Experts of a small language model: vocabulary 4172, 3 picks a token.
Below are experts of layer 2 (counted from 0) of a mixture-of-experts language model. Rows are named gate (a neuron's input weights, with its number), up (a neuron's input weights, with its number), down (a neuron's output weights, with its number) and show model dimensions 0-127. Each number is 500 + 50 x the weight over its row's rms, rounded and kept within 0 to 999. Numbers have three digits each.
Before each expert's rows: "comes after" lists some tokens at least twice as common just before its tokens as in all text; "comes before" lists some tokens at least twice as common just after its tokens as in all text. This comes from a sample of Wikipedia text that the model never trained on. Tokens count by the router's weight.

# expert 5
comes after: "\n\n", ".", "\n", "==", ")", "==="
comes before: "\n", "\n\n", "- ", "==", "The ", "==="
gate35:542493442577513576514504518441468414594512594429457473470554477522436416446496441479453494389519525466439516565522528494482462435489502546496529528455416509512589453457569437433501467443518564431528480477367547559448495561387439475524465500474455528487591461379512579442440488551556482591533511500513429462494477463469463464493519572542437497496514460539531455589527542560506516499583
up35:544478397520507560515418476517617474557613559504454499487505548547488520381477475473543409404615512504577486539526478450517499517431451507485508515475501531607463417412541529530398482507490494564511464543391508449460493524431388458485440537502480591498511593546535535434484531439529504471466582503502549452480485511575512455526483537473518455542592469562461503517497442486421534488581
down35:556472589400437513528523557482588471464444536424472488492530455524613439419533545503603513504571439497477537516485419466470511457542416492553516489597582524579462462433514507328482534487463514558523573466555518435475503422532587483459527487497579602428569483481550490472506508513445572495444513493467489503484538504524459477543487481568472465520578452515453447584402469459504513461546
gate36:424466469612473492498441485369483413545609492523487374369566442399512369481524507501468528532556459478438489428482497492499508426465508452515505483464508452481524507553519476506507542497453537491539492453496561526590525497620445465531576453532471619517598481392447466537540508453491446544552437535584533481453550500533513529525499508506517510545490430453484482504549494586478508512447
up36:521456464472615460478512512587459529599498499446420517555591580485442521526597596583538495480541453504469536537456558521473494585533461505512558426414493504565438466505412552566517505487508523553566532478393540413556453534480540526452445483513519471438504496516476564565466500374461549555454487585370481483502485550519446579477513475571500504493516500552509447525494479405571446445495
down36:356500526525486494505442523490417468456544581515456475470494545543533507479467505450492570504526510482549523498376517449499552473390537497559417637510475496500518498479393599563463584479465522518530553466464531569477503517437460411465526480491475495506461452432485424454608540479402427487518447439515468492517463599442530544525540543431560494587480601541544507464538534525487544596464
gate37:512522458451467505545583514549490512510444496501447467462542472507513456483510416484499514548515544459495456541474483459458484576491540527464602487441428532640412522464568472532619529535515366405449455474446479536500488545512541481464469450590586419523547476594567535549436452403576475554472481473532481473530493524462504610465442451487532571559453385541545515479583554512482456518551
up37:498432464521541518549556469490507530516538411592591538414501485462458443584553535563482465531551424554480470527568514501419402475586465561465482505443540416475461580490463476505483561615466582535453473502447480402491553478486555467473538459535513473376453509488472544451392602590483538504508515524521468521547536548581533492473511467536541519510468518401505430485412478432558431443488
down37:492595469473471543502514533476504464523507462538561456503458367498472459551553524494530513534436457483542550478416491368526555456527554434431500613511511465612529468482526631548506465453510517566411469397495516623565533428496382478524413431427587479520518517538462485442574438544402470515491433556443497574505528472484506514466547567554495521477515492501539514520534482509470535499523
gate38:497545484509518541524474623510470428574541484447546505597487499471578519490500441537446517451484546450558437435504622561509423536497567521485507539509547570545465395519515430549544513534426489476569503450473454567519400628499504496502528467428531491457608506527501473527416457456499426504431521490454552527360458497481457487439540398430462511534572466485519444482573545496532439551523
up38:542521491481442483575511506585524535492488491461496530449528596458519451644480562501438485470600514436484549567498483613526402447493501437511475541567464514480481527385471516495530530550485555490489487398501478433504557557427436578465539453505423572411428506435516489528452437495413447506524492479518533543558480559576554530510516394415505561522426557475501409514508489416460524560465
down38:471456562491483495525411529502412484516396496463465478541570477458509499452538494570582563579424501529417446414603531507505473534493557496455505510459575486513427539534472474518470479428572478505507513460441496491475501570538510550532620454475562476481541559576484537421502496501529409589481558438376400528478495495510461450450465460487515583526555581454613476544452513487465617431497
gate39:530527459490487533428448487506522495523513556469506502478522484559551471486588513525422527552513537543485537547493505476509438444544501492480609438585466502479472531537446521465336497521377519478553576503444395563521544442593450431468461439574482558475492475527569563522482506595497470601495454529519550477515430512528382489554461513446391483544433578485421470557558528582471494562451
up39:562533498515537470484450461496503437549484482581523496428463549512524491545479465463437512487531517515557486493438523512500534605589528456521553438389542423578477423610425512536596621515538488473473470396433472560464498545478504409487512443438446544440509473461471448469488515521549508504506587543495568507481539564383516463435448427537494425522586458437608492437424524534510499579485
down39:470479515493473522474400496489577487534462647551507488494527508508431465468495424587408488459572512537483552421552495494436604524527567537415547412516521479416526519490424544583515413453409491428507582492565522419484507516463459528501554525506537535612499575467534456581414468441533512491438503499502521565485484466577522531453505477617485501407498538497453504524493540383483501534469

# expert 24
comes after: "\n", " ", ") ", ")", "a", "2"
comes before: " ", "- ", "\n", "S", "D", "1"
gate4:492543525565520546566451523464509597478464507499527471512531514472581454398525520498476547422517500488657552516531516500439509492464428551548577518518518463443554479474451443504435503535461430514503466512386554424516379512530572431454477506433479564466482597403480439520461532471483586427464455532440426403494526433475585427492450517535501547498566486612516516486504483448408529505537
up4:447483475546518495416475502458514538443381495595546503581484577454571559482521539521486526411529524493510528443445534537551524518516536459493518485424387484495441422574524488563479512459451481524542393612503510512532550485531430379525527413546456510537558461506491381539528563438432461441561468605490490521555510535550415497467451511513455593545612514498466425488509561513491502466536
down4:463586492532562461451475578431509487487426539486573556450527552565536514477492573576506483455450486481452483415535438516541503460605540445509535562475435645428467499544506520451475497521518511510498451527614470473541605500443507589488484277489524497474491484483500493488524551504509438462400549474403569492503471436459479500471476505534494492524562478492434576465535525554571544479506
gate5:378507494527513544464411612438490455547457490484560474487518537487500527431558499506468529527539483592564578502438528577446509493368522459508564494523524502562547571501419435545537495420523452557563454530463492504495528489542559515460486480489561477507532424438378387557428569403528468430507543520490455531424442537525452467592541473392491506467575444534519480531550523500485580463521
up5:493462540562534481453547574518470467583344441511467451552487496527504479438429483483489577499513526462522486482558525608489552457522541488521606633486501466496537455491529588531480483459522404591588485495437481550591532532521536511466499487521542502506476426544469464612488500435599414466517480456526434641458478489506505494431404518454426511464446448459538467518472591492472515506539
down5:539499550510588469493492563499387490523519469522449488484455507543533451504515493524542473456458464453520442577526493529466487474494456565508532494486524453448522505498539501487433421478534437562535396539420495536541469519488529513516450508625482532475514457585480538580478487640556446476512527386528488529496534511444456593421480575453398494558484320500585457545508607483561408497521
gate6:404469467524486554599506539517479421476536454413475494520593440526456469555513458578458541511587494479478438465467606487521551427449484572516563501485510540549500533422487463445539496575528537509484553483512497530414438526424612563518506491507513542511461525466499529432396455453530539468413392441477545512419489538441554523484474489546494510491572367649484527414489544469497477470532
up6:495469497503500537533458486463477545524549549463444606542564506508468467574538415464547475501487574566469524434534545535441449486423508477524529512540514567418556476463493442480532498428398482489474418538631450560521401428589474496552541548582527537554435479481513574573557531445429490491565547518498435503590522501564518506552443517463332553477446491541479438531500437496455497412513
down6:542508549514538452433445523477471584567546500534487389440533423561402499515504594499476581551528515462534510412568570489532472546523478587534523451412478514530450437470445525531505454474524506419449443506451498535456332425460455493477478490581472584526507520515534499539505506438575468533375470606579558447486561494455550584524429522517493559494485496481486523429556526528574488501478
gate7:479575480488527495531441513484527587492474524505542509455455420537479475512459488407493626526479556403525479505500491614445473519480548420590469514567461503519493386568500577577590435481547471472523508511596418465540483580430500451539470631503530459433473533621512407425447515561454511514502578481513455461499487454546584461518481537505449500468517532528501612485490466512545553537550
up7:578506507489453526415482473424485436464504483422564530539484488474448544491547522497530470503445518532506488424433445554477507480490518457535513423437610528607520483502563464574450477491599472605501496497567523513542662511487465527454421488494612415537567496579466412556475430518500462539532574533489515534551490428550457460490445483475494520473509410461508453567625439579530520435495
down7:395487440528420496501511485646519487439559548561471488576409559486532467461562449572451461549511506501450593522449509458513507478490430483520483490472572495422438577545436500480513606473503522406537462568483503501519487559473625498511448467486465540571557566444488417539463449545431543487490547591476520430544519553608488499505519470497561488462489519507492444499581405401421460528492
gate8:392443463588512469627476580420489512511542389588485522446546545511460590444519461380469492575529496456600579541497493511500528391437549537570449449488478493336473500543549459521474580515456484470549461471489491523518459476563484514449453485413513463532569463498512466503466581426465463516556481493517465453527513514566510479571577487546509477511556581466472465527562455467500477443487
up8:464455570530492534453511435545555470536489459479467609434505474504499547457488510470572572469496516531505430549532478485462553551486491587549441568515585497444548577479513530419475485533522531515429463550452457484413553551392486471528544597464534505573413479395493458546497461652604536534547603482511472536446490482504493472576528487445502498434594478444480479521485450554424548391525
down8:492386476563503497608558498424520471501524439366501460480533421394535570395519437463561526489532454519571473561553552492553574545559436547535382533457548456485530565477502424467516569492457456501509409542378489500497469575536556476505493519459471555521466601514463450505534477573565472555505507511488501509471468437571530514460517475502476430533568546468459453490517529476454530415594

# expert 7
comes after: "| ", "(", "–", "in ", ".", ","
comes before: "| ", "0", "6", "2", "9", "8"
gate1:504586561479545502513501541490504503552493590525475491533490509422513497511453457453423500487437492604539532614501476588472455518501481550448542535463455474575547500448548538481482544512492548496571478524365464495553568478498513445473580418360491520459518503611398426452465552416476433520502414468490437556524484466515468601499453545452554510456487465515425397568600486544535490493548
up1:528482482455461574503473524535488437523490535537447509532462548529545544481535544573515489479468482476445470499543480631571363567543429549511454432536530575626496543486533532523587476414558483483534466368585498540512499476534427516378490467541492488541475503500512451569480576529459514485460565481461516518489517524452387428535525447578398516463526554499406474483446432485501610535493
down1:428417582505481495522594538538455457486431487494434476385509529480520530467535601535556509466442462446502450516534504515585515512551427509465549397562590526469468511542466517548442464519467612462411475470512519570429527520529470506505475537533545503516489545480436554538450579541449362507513520516527468555569471529546526410430426469445474559434547502540475552561435458578621484444478
gate2:472548614572478503464596597501538478546489485523500473426530472444478459415532482455537452556517547646503452491446550502431468565479602482520525508442497495491509540507436557468562542494539406532551559573499519610491491444475499489481494466487525469484489456483586450411470441437474601501484461601418501518482440457598496438478496504484535486454561488543484429547471604492385470485570
up2:440463492581633456443539578419441488569587424488485529414454458494439535426533487534511494433491510516506500544401487445560557468413497406514494425533513452462526486506509428504466529475404500530490461539501518532430433470558483554442546514580454507407509550506469388406562490508567478426545572443493506574490515498480471450559529446505423537595444504436511455482466537535572566507509
down2:523416548517514482419434478515442508453473464538593529449437569578460597567469433461503596606574522438497468456539532560427556478535447571435413475425491581512488464477419425500530465482508518455565497477550478377499463490485450349541495458476455490557545534418495549475525568553485515547495543470500442599495538581505500540513524535463496521489497420494524515484530460583461567543473
gate3:532508537487436548439483543424409432604512491424554483477510484443451506443470486538505550584583538486466540524468424637473654473547452516426552448508508507441535406571481472494535466379545544489572502511510543490505513509410585470526427455498491458462622587571491483442498539457529494522573541478498476495508482549544514437500547448540523531425511461531531530558521460561447482548564
up3:494500582558530470518481539605516462460509514493556450519457609535474541586555549396510483502455426481556481484454417368534467458409478471490521527572586525439480541531514559424510475487485582525458368490490485546493540416490499432375518461458526481462538517415500459562467442576486445487486474524500467494501385496462391564506515450524520534437406541479488488521448555487514443468433
down3:536505585528483473594480489505427435582474551524507439538481407563522524470555532521525523408494536539500531585454560472583459435468514560342547581485556527406517528488502439522528433540489436506528439519494504466453495441570482574507554422443476446518538539515416485449404420453407568481523556579521500474521467464488602510593558473559482566487458521472439474505547472500456528557449
gate4:558572654522467462545522545517464523541480538432502441455463538478538506578473480397434545494466448508451481489469513586460539507533521535544530469512458502512511430547560552520529505488525535524511455519535497613530415399566493404443602507505546550387446393526551480507512531505511470508383538467426545438461474461476536445561547556614589443512511506500511579521459551480415473467474
up4:485507454544594529605445501464455421508461456541591521487487528502522404441556440475475520481592605492468559573506500481574565482488471495451431560539566525506480616542484505484421531444435399516479424530586508450406528516503423464502500515461494414455548473434567488498492512527528571514483527569583481529565504555570433447469422496460501504502547484496512526404512446456640504521549
down4:374480441500512535482553497509604493561500582492477479457506500592477448472487456402400447506520566538424552528533542508567533433465591479481475478588467510545417454514544566514501535415445559411512531525545508424383494487472448526466465457479557457478537525513482479504525529545525457438497469608489497522552433576466484521525410462416600516529595509553564494501481477496547568395450
gate5:481559494517474554522570537530530488537414481524514473480523444479454519528426459413428491493483485565464428467504532530460488457538504489547401484545505519495464504509436485518681502521557510540433531490602567515490566464555465408563593535527522412464578393537522437533414394507538577441581404468522550545396470441496511491481427492482598460497490446553498518530484528486565521524476
up5:457525475480438539478465480484486427527550487587549444584507422433524419457433547422588547526535497578502510487464451562499562460464482471494510446406502561508543520423600586579514458554499571536501560472441467484552422524500494495513487568604442467443460506456405454514452479511479513534508485463516474547498451358567517483465458500472557547511468566534473559565572417572461508458626
down5:592461541485487497590508516420472574523498547549519500515525511460490501484610579512532436521442436442453459430521397462485477518549467530556517452484527536511510554502540394592407525446512617381624526464441550572466477550477547543458504531529480561475483524426500509562458507488539487497432508497533529520458484455464567459468438513506537426562377553538559443461413465545543409470530

# expert 20
comes after: "| ", ",", ".", "8", "% ", "A"
comes before: ".", ",", "% ", "–", ") ", "°"
gate2:550567492564494512497477562462484438523484464482469531556548540516556489546492412452492556545508403481560550570458537590544493444543527542526477514443495516583484513539558403437454549415597440418513506470478516489529544527530582438501525361461439482489547481578599413563481568524457459456427555504419596506568509473473505534577521538440431518477492520526461453531523416510562425409514
up2:491517510486448476455506476483466461471381578437573496534478512530505539507505512519509500565480533436432526506492528587486517470553493464525531515471508541493579611433546630542585503435504493564478494474539530484522450633510471532578505480414574469547514599490477504582494448597498511606498462518565505562472502414405479446546467422576427478453459544435483496530575522581510600579483
down2:514509494494490517519503499505503514493488480563558573530566427463532390457433507588559436435503497491488495494453459478486554522505518467474494512501393542419483414562490587518442519553495593520522420537459439535538322421519547572496489588528507450661505460502512492523494549431528585465486574405460553455525482490591497446514501547460547528594512441526451499513544449498408535483472
gate3:494474476534443541587455465446476485588452577478467483460469500524479516541502454557514426455534507512457515446482428408467469437366515556467409511550489470521546493572526490498489527436464506417523496491559548549599537523519570515466448497508360451465461545446506593601494392502383455438459541540474411517465533503564462450468598609565468513496518518509441492550484516470513502522596
up3:448567529466463508531510484526504568537453528436508515448470454492479522470507586504498562496430455431359407558561547554528441619463462434555534470497465531492554539466554602542540596465554525487445565525499430486571496460502542520476485493560519547461571548447514512380453503504515490613557480504499451487455462435521528516397413453520549515556468483580541580479567377473518478542456
down3:528532435560496426533539547401427582558529405504478508526552543461430541503458510548521493453554525405499499507456538470473544532502483538447371512463517443584463613553530556688407460518436520441480503509483550551515494539567476429471455455474522465494518470514473478514548539571501472489455504460511532403480511446489449537459511549456563537451491517555455546490555439545615516415427
gate4:482532518679449577552546552454552457590493417498473525486495564469581462517528455475483505536473436518459468516547521438396456481475580529528623600423542497530537559593447467435465501505512491446546432430566536524523549428495542486500562520539458514568486535446516410558474423487515526510484498463455473504494510539517507478533446442509473580521513470559484450579520474621425545404479
up4:447464507549557573493532481495572569495518528567500529516500455440468486481533528431570481468452456562492384606523511464429438476588474416532553513535445524477450489550491535555521479483559517515536441476503458403566466425454508510543499460428574454563416489517418490527486534452549494583496418494480481540515509512483555390524434470517415557486438440498356534536526372433486593502541
down4:445519441565480491513559561460506455456503411388424496522429565530538551503505518484510472514495510408449519540510534469535493511505518522562546574464548426470529534569508544570514497590521446393575443465650561534475543509482438541534458467534479480434473468535486532527538516481425504584463446548433609438521491482560599437455516493640429500479512390494493502435453551431512458493519
gate5:435441522494483545514452539585547498542500532523522492519561536556540478460524429539469441489519437522579559462463474581449475509511520430594467580499525448500535461508536484502480571512552481458524537498421505505545435578476479453481452504504469436661416485513490542353452547457495439600487467432492506569407477510569470502554491513549510631475468464472598466607515473399515457466554
up5:512534497508565458505472481588461487456482470543489467460439569481509620634491511567514536433452508564657506478486530592505564467504530423537571539436449443457501482469441587537589410518498497542562500511478445465523487433465446476489580512449485537538403440538467512470504491478529408523474561459537571541453488436400469457511473453533477550412519414498451531420477514448520551453570
down5:460463445489449490471452490571456571467422433496438441498449532452502519481542545505459486549459517404471540521538438523447471459446493460600435514599563478496523605532541424506560486445515472484491618545595460499523471538544498457513503537519529476482493431521538503512576505507588452605421585466445408560586577631462479458452509473434492569550544539530433433577500493466435472492523
gate6:528502419481478487472516474557452524546474531458390480518566529540532457607534426489414526480595462494558573533484500565587503486493544546628539456503520560619543502461562499439499580496524582511541420435503475488526485500450520578543529561546403564409518499507477415487443559520519387557495547430462524449543482506583499560560541462463472545422461443468532502563476545450570514510543
up6:549489468530483551424471526495501499497555382573425563485563530469510569426501481474500495355524560543545390532452440471532441473519376502465469537434506552528520508454449530547573542540583503538496454513560487526538450524528478483518395533457482517521444512562438539539499493496540562441492638443500512581534525535520409504471512505541542580443500482632502514434554436463514545567424
down6:444473537596524450450453491580471429560491549458501465476571380579496495524606554486551582571508397477525500473495405519514557548526539487489423542468491470502538612493518520578429436574435491479515498587470518507496464499560512371484536544491509537513476584510500571503510461436476412433490431515438502518448525519545526418527489565424514438604453513531488519521442558501395515475448

# expert 10
comes after: "| ", "201", "|", "; ", "\n", "–"
comes before: "–", "; ", "\n", ".", ") ", ")"
gate1:436491539378461484511470590602524472551530540461619501486539380579498526400555483474557427510434504534474499547451569536470500450508480513491508577409513410504503569492445459514486469478491471578547573516579499459418559428385547438591523504454536539564490529540498451512413472488534528488537536540481487443411441519427487497452524499419583535532484486547497513490476459400478467532557
up1:482515507559537576539475455485418677515447552543531500507440534508460511540584477422484512526458586548469523492475533483434512464533520535541509545450560436466583531462497489483536504499432568546509487490506500436440490422474485371626496548513442452533500430537501514504517432533556460520485527550552401523488469417456574538547507489487465498513480517472556509469391567518572560327527
down1:502468440481564516452528487492534589536541517590415539429457526476512496499553483343497445575440485554513487504521442546520482513590456584521556581456417413556468537556509425544463486480489600463522535438444567421470502515434449501562520560410486462582538534469493471605468499500525451431484433541516481528536467483489574554462542442521424621535454459474436561481509520427539474511546
gate2:441466410530435475488463492449495531588426447521438479546531455571460460425448472525499505474515488535491447510507476434541472574533582521552475429484475512539474506555569443461510501374412509550499437586507429461501490514450598463584430482392606530503515400481523428456493529439492553397495498510539487457480450507501554485516505557551480571523507489514529422526480401603435461406577
up2:471517567507522491485483458499473544480469555487420487519480463560419477447487537540495454529465488455432573502489454577445529503477411448459510506511484434420494453608428476605459416550479556453429551496502521614500514489541478533459524533512526565507547487479514551521492498622624609537529451458554511470625606471478579496572492494497428488525576474551515622533510578475495439562536
down2:516565511462482497514489505540512496455491568420507477592506474535442532583559510464353461503416466455497534485475536529456519549511424490445519410550549560515552475535509473566481441545435517442512528603594532507469524506459362434569441526549630491464507558434508553452504516443530471509464489445479438529467553614499523511554503493499446673489478458499486492521453469424464481560556
gate3:483526537475520496526439445462514419440492539516570564534497456545465529552535431568483577493509526501474512538466475521468464477502596495454575522450456425527510388595508485429479539491528567495530440486570557489525484499497485418604491436518492405542466520458593551451449566573485482472536556528480550518466457541618405384558532521504501545438416507573537493561437393549496451399442
up3:515502539479492554507507491560540476506497578490513556452560507545586531638488419479536467437477537489491431532475531505503489566397531570500534469414402436590479477453476465424509498511543554386476499489619368555590456469481452515571447513548588440473389501517607502481477486469502512507543410507407465533465482471548501536585490530531494492538518507571470570454464511557463548482450
down3:606538549594473460537422527537512418471409474506463479555557450425479524545527508493529579470417516528515432439507505456593493487459589527449531622458433411565537519533535469471522541427407545536531396505552552513518480543498381486494539502479582413484423455523546562573477524537485503496499558510509466547495557456562525443431489503456407544448488479558550457452464454475503603460496
gate4:479498382488484527445529483459473570445503445489471500573516477552567506461539528467469493487471445459618461509509544490474464490613504494534549572438566480540516499458515573478508566519468367453522493499524516519488443475494462494448556515471466566562488434510509615550385465433536438475516612409510558471411445502452537447447483528483611585495430441508507398516572386493452519479514
up4:550560512492568515490490568441462445512530522448512516535469438464572401547541449519472519548432546539560474496531428502467540510513496481432470498491560482369442528676570512561486529559492529513515426575453477479472442525518509451519558533612522567554476514499543522537535540441563465566637423418604499480469470460497492568549607489514515514523497532567509529532633494500508459529507
down4:471500550488564478446454575496648526447527464579417435410588548510565435600422514510342514454441488560452477472526504504488431516528461524513509519587403517531477454470597488473488469541410511494398561499465549521518436487496510521575489510412517555454444567489551520501554432461514516416507506457506584505578376497500486478541541549512484546504520529524518443455517487522544482551523
gate5:513449473558502578444472508451474502563546485404431476534511524439563508493516517477457400448412453572441560473465518436549536488439554462526468536483456511557491390428513514451453471556491400456521505529479533543433452462483458565540517543510520381591471478490550503516479407472472491429524444422490576453527525474411588525558514615514585541466514471580505558540569569493503449552598
up5:591488400502465502498515500546429476533561516463526634416470458450533512502492529523400489532507572513386545555506481512586515533454527494497558539522525408570455542412543510462438467507464510401489598454510531485501466536511510501497482571510515603459405461446542538545453497537514483440464553470601552452549517468447475365506471528509493359503624497544540499564509514517540468538490
down5:482467494520473529469575457440491484462523475488552540482418624470495467561457489529454453537520522603578461478523539561574461476484511404513546540422543503459590464464526497407440372476512407528461464517413472433574448453529585590486472563558526600450483491508535527529565554485489481556510442498523545432505433452544451577565468556467529429464458483515507459438456558439436563478576

# expert 23
comes after: "| ", "|", ".", ")", "–", "202"
comes before: "| ", "- ", "|", "(", "/ ", "m "
gate2:344503542486526365561471584554503466503440491489422460506514500409494384529511466497498446491516516535520519480493532489447567460412462485499520517523490387394470561476429515397432563505522521501506553556546491558515524469515503498534553546521456545514466535565528432432520524560562509466484466492504533462453352476531464483477581537598473549396473463479527475537395471506436506559441
up2:464389452526495537463515469405484462461491569533505499487489563477493394505472579556536525550415617484517535553541496410452546531582444484537461495436552506507506549423506443476491470398426540513550614483582468453490471500402473659563465461495531451563463472509574564497463430520502541500443543473548503488494494489528428432536524495540504431446527517572553518404433502503469578469461
down2:494389555554449456473469512527488508550500474511510512494452490531476541556525498435601438534477477460470408489581487480427523469502484504381500562451484520552559464613544482463523469500558519472459554411418541543527588467516516591554401475587529408513469414543459484443533466585574501492528469465552445604442507561448491420455534482535521484567591451552518461453430547517449469505590
gate3:524609522505534506514522488527523462430517535492507471543500489430425488520500572497411436448551543453388474633504502502546474462479495384436516488505562566571484513447508465557525495447515445535495508462471487628438442423541483556572491490487535477487535484486562508503473403472567516497469528570421529480560497335476606470507548547583613515574577534577496487472508530556510520492477
up3:564485537507478542459481524500546502421542442510469403479434504580577540524503442511437479460559411483497533462486496591539422589559403570516491544513540444571460510631539596461480509439479530577537457527475398415501439570506437515462502600455458506516498516504459438516479517526464447480522427484537447521571573532526466474517410444558418495477481521570422497533470509600531512602541
down3:468480483386473536495518483458487525442509413428554585560497527517489500516472482596479494541484509529407554468459465430483487469526473462576511507560519518473542533519591445533498483588435436443560539486460600448463459572502527584522393444544491588407567535545521500475472455381536480562349478527473538505517531458552539584548468503592538417427496522526470565491453540512518538430472
gate4:468473463604479472537507522443512477584535456470475461559470509524514596445548533455509461571566504587497448529499442474552470467507558504520528604488575551430502515568549477533502477488512415579496581454554527495576604485519535610572536404475515516476412498423541512562437411544544508465498531460497508548439431523504513555450473550463493467422598436490482520407571440621453516538541
up4:626520569464527538527477504468547457512433521583483512462523456594585495417582577500463515501524475474522477457488484523462474448520503486534479544514532458613534515488556465375497485526517440505361526479544459538549542509463498510483488516500527563429504449593439415433498523471385456565502612529445495520547529529375509509430453425539498497482426470469568480543493414469455413563448
down4:523547470517539486583490511600494453430574499537480612482480473417567476441536515535507527461432484459455568524510548498475560478573399552516573418523395447521477548531506528439528473491551484511538469466479459593511504483459623467563463530551588580577432516554453495507558456503470457517474501535545504432525437524469443395569437459485480360549472490478591485498523455435508457561431
gate5:497534515444564493560527506507507493538434495505453530529458531501506540443469507477414529508485561551556461555567523594463574404532469447539439498503540504577509522518487581586579447481510378517583552423413568512446471515465562506471480528482500501429474568439442383485417469472462622495478626526583505509483479462601530497523515403448498490468445417505475501400511462437542449528505
up5:475550476427513619492562453530429432502608466472535493528536580516505375467523526492507528472430593523535485475610515400522517544500447515492522517569521495480492461435413589468463524556550549463419484502534410500522365511502453514563534478563483557568504547533481495435478467458563509479497415486516539389456515479573469606485546545576489506478405536457505593459476475545553500516515
down5:574481496536582510486451441465516597477499515508576522467553559455446575502433459475427507523507452504493483509441485413528545560514487467539501462501461431449482520411511444626580497574441542495517425483537419409454433424469425582531514462464504533568466507545489509441490588530517465481488517476548553491482552514498525498466517562546405381404520571484507579463495556616425603459496
gate6:485482499478579590543419490553504604508560463456393521486550432478513505497501446485387498508554472424551471590541441447525478486518513502431513469513510582480466492451484469470524547497362502516644551495552559515533461482453568503444525523520472545490593492543437589458466465506489547482489549475430456534443510522467488477473456532402516452447439519452564525488304517485571486517511
up6:513443413503512490534411581445523625449541488545643474544505511513515479580461535482441509446573518556557618471473413496499488474431400517473543391461469557550512497478518500560399426523511500484552513523509492574549495398499476558586473477560541501574512496459477471566548494473502553502543527494519537457469475522600450396524391462491464505485494561439508461422449543533497539457553
down6:574525474474506507555520415436453461468554480493543428532549548468500483545452577523449518469468409525531511563551567460456513498498518475478509474505573470518550519531524459425566578527627404382602482480488475370533542452482559447604475517477510584438477401440485509567518516464444484530545560446489511537541457485470425593534469550560534376505557428519452508445447512521496513560510